Below are experts of layer 3 (counted from 0) of a mixture-of-experts language model. Rows are named router (the router's row for the expert) and show model dimensions 0-127. Each number is 500 + 25 x the weight over its row's rms, rounded and kept within 0 to 999. Numbers have three digits each.
Before each expert's rows: "raises" lists some tokens whose logits its average output raises strongly, later layers aside; "comes after" lists some tokens at least twice as common just before its tokens as in all text. This comes from a sample of Wikipedia text that the model never trained on. Tokens count by the router's weight.

# expert 27
raises: " However", " After", " This", " They", " During", " In"
comes after: "0", "3", " No", "4", "5", "7"
router:497545536471548476489504532509481521491471522526503518509495548495534516500513512486537495488512532501513521500543492556509544468480507501471493516514485516472510497506490502496490529493525513497544485480472528480480515488491536513522572469511471520487469490486505487503440458551510522462505511461493490480485484495507528491480512514506545489527541496501484515471498507487552526481501

# expert 63
raises: "acy", "ba", "ta"
comes after: " |", ",", "-", " by", ":", " and"
router:492439494481490514464463473495512509519477530517520495465489501502450476521490513481490528497531481526473484493521524486483547491524425495499457472515518531499540529456473504453475478530493487517474514492498498501525500527484515481491538516502529501511446459467500499489538542463468502485477525481496471525523536494505505494503516507530517533496519487451494488529482490542500467492481

# expert 53
raises: " a", " an", " the", " important", " one", " not"
comes after: " is", " It", " was", " =\n\n", ",", " there"
router:514544473487478526532484501503526466486540443515480528522528461530492466541476497484499529557447517523562540487463502491523482505509525530509535536500523500502511494502475510509517501510534510499513493509527446502539501537529471469532499508543504508482521480537522503525469480504520523544522500521484570474493469496495493511499525475513500497507492513485511537501495499468516491494457

# expert 20
raises: " translated", " dedicated", " and"
comes after: ".", " John", " that", " where", " David", " James"
router:471508493502479528539463516493512482564476479490514517495444519514516474449508529491516501519503504506530436459529487534463515524501518522464506450508513473507503502449503501506516532506512521474492503484502461548486479462457496532438502499500483516541520520447504478509495509477507471492476489461518506545516477483511521491472520499483518526463484490499502526513508508503507494479496

# expert 50
raises: ",", ";", ".", " (", " |", " –"
comes after: " the", " United", " U", " World", " New", " in"
router:502509536487499492498500495477524505523513521503528532486493518514543512485527485503465498546428491483446529482488465513482480508496453529526481463500504507520482510453549538458523505502491515510498509521527528542501507519464489529449494545492532457470508490525515571517465522505482494468490500507515492513533487503482492545496504503504457470473518465496498487469518532547505469500506

# expert 59
raises: ".\n\n", ".", ".\n", ".\"", "hes"
comes after: " |", "|", ";", " (", ":", " ·"
router:492481529463501535482495469491564472500461555524542500469510547484497480472513471515477482514520481505485504472522512483489519485488478504475485520531488489522519532531510512471497499575475535510506499491468495507490541516508492497475533543478513476501473526553486515505497495451490452511460546509532487522515491510494500547485483490493486514470478523528463486446496480495465447493499

# expert 52
raises: "The", "In", "===", "A", "==", "As"
comes after: ".\n\n", " |\n\n", "\n\n", ").", "History", " career"
router:499535491478510496522503484510522475477499496496504500484496491467449483519448530490477479484532509529510507459511488517558521468476522445492534495502506514505520533530519497528522500473494493498551492490526528536448519470532555530496505489555497482484508522489508472497532485531501485523476503463466521500487495483507487461486542497534481525517509465494532514506518569505494507457551

# expert 18
raises: "4", "7", "6", "8", "3", "5"
comes after: "9", "1", "0", "2", "8", "–"
router:490485472504517490517482535510505445494449460523461509497478501507542482508467496486500525423443525511519483505505527469501502547516460509541535468494498461532454486467518506521507481526479505520523509496528505504520492497511506541500508497572481497529506488492495529495478533501491535507504506471501503534539488497534530486514491504496503528485554517442510474545509488519513479521475

# expert 13
raises: ",", " in", ".", " of", "\n\n", " ("
comes after: " the", " a", " The", " this", "The", " same"
router:484502497515507506502523507494511504480528493528518457480487525485482485488520507511494518510529526450508525518484500481427477506490461556584581488530477480513520498462528493481471507476554484458503502497508472507531517538508486526482489541524502464492489453550499488550482503496456512488498504449539506456510495484524467491518500442518474513472539521500506477523503472472478483475477

# expert 3
raises: " the", " their", " his", " ", " small", " its"
comes after: " of", " as", " part", " one", " with", " List"
router:541548487522453518536477504495448516510482517461500501498511487470543478475437505495483497454520495519478500497482514480538503544487533454555493487497528533501504499495474494499520518504496523492506481491470520449456541456511508497499502505489511543453479512519484489495474498490521502459493487493505528490479541492531489501529492476518488486506489478527529502533508493533473495489474

# expert 24
raises: " ", " The", " In"
comes after: "\n", " |\n", ")\n", ".\n", " such", "==\n"
router:481484454500470504455525534514483511523499478464466487512507496512487507528490481505526525503522525452543551515478494523523500472532498456479551483507527534494481502538554500530546489546507492489454485506525514489511547431499518519511503496511532486470526511474498487512485479492493485544498513515456520475519493525492531509506473484505476492513557477497485477497499486525504522542470

# expert 15
raises: " the", " a", " its", " their", " some", " an"
comes after: ",", ".", " due", " to", " However", " along"
router:518522547528515498518515507498485517504464494474477464514504447524487488551497504497515521451511530515491488497472481489504512499500541509501484501505495532514521513531480473455462486493523508554525487460454487469503484484521499508519523518476501533496504499480501492488471464526495513524500482487508538500501516509514484496516492514522562505556519483483547462467472490478497522471539

# expert 60
raises: " the", " a", " ", " an", " two", " three"
comes after: " for", " of", " in", " on", " \"", " with"
router:492514505526510558516486483480470520528446480515486504513503531498500514515483472530514497442501431456532521531480503492495537525480519454536506550509512485520526486487501495461498473469502525500482482477483520505516470482529494517510478443478558507529462521506504482497434488527533503491551479513497487527448490472479458485486483500479570514526494469509492506523487525481566509483527

# expert 58
raises: ",", " and", ".", ".\n\n", " in", " ("
comes after: " the", " New", " in", " York", " at", "'s"
router:531524507487481546506466481487498468486520542509524478507500538507460502490463508483503492504506478471562507481517474539470468453514518513542457507500489487495491451478491471504535522509527459523533507507498504499469485454453475525492497487531479471483548519499489485536459507498518527471483477512495490515514474498451497548495548521519473450488457542521511505510499452520493505499470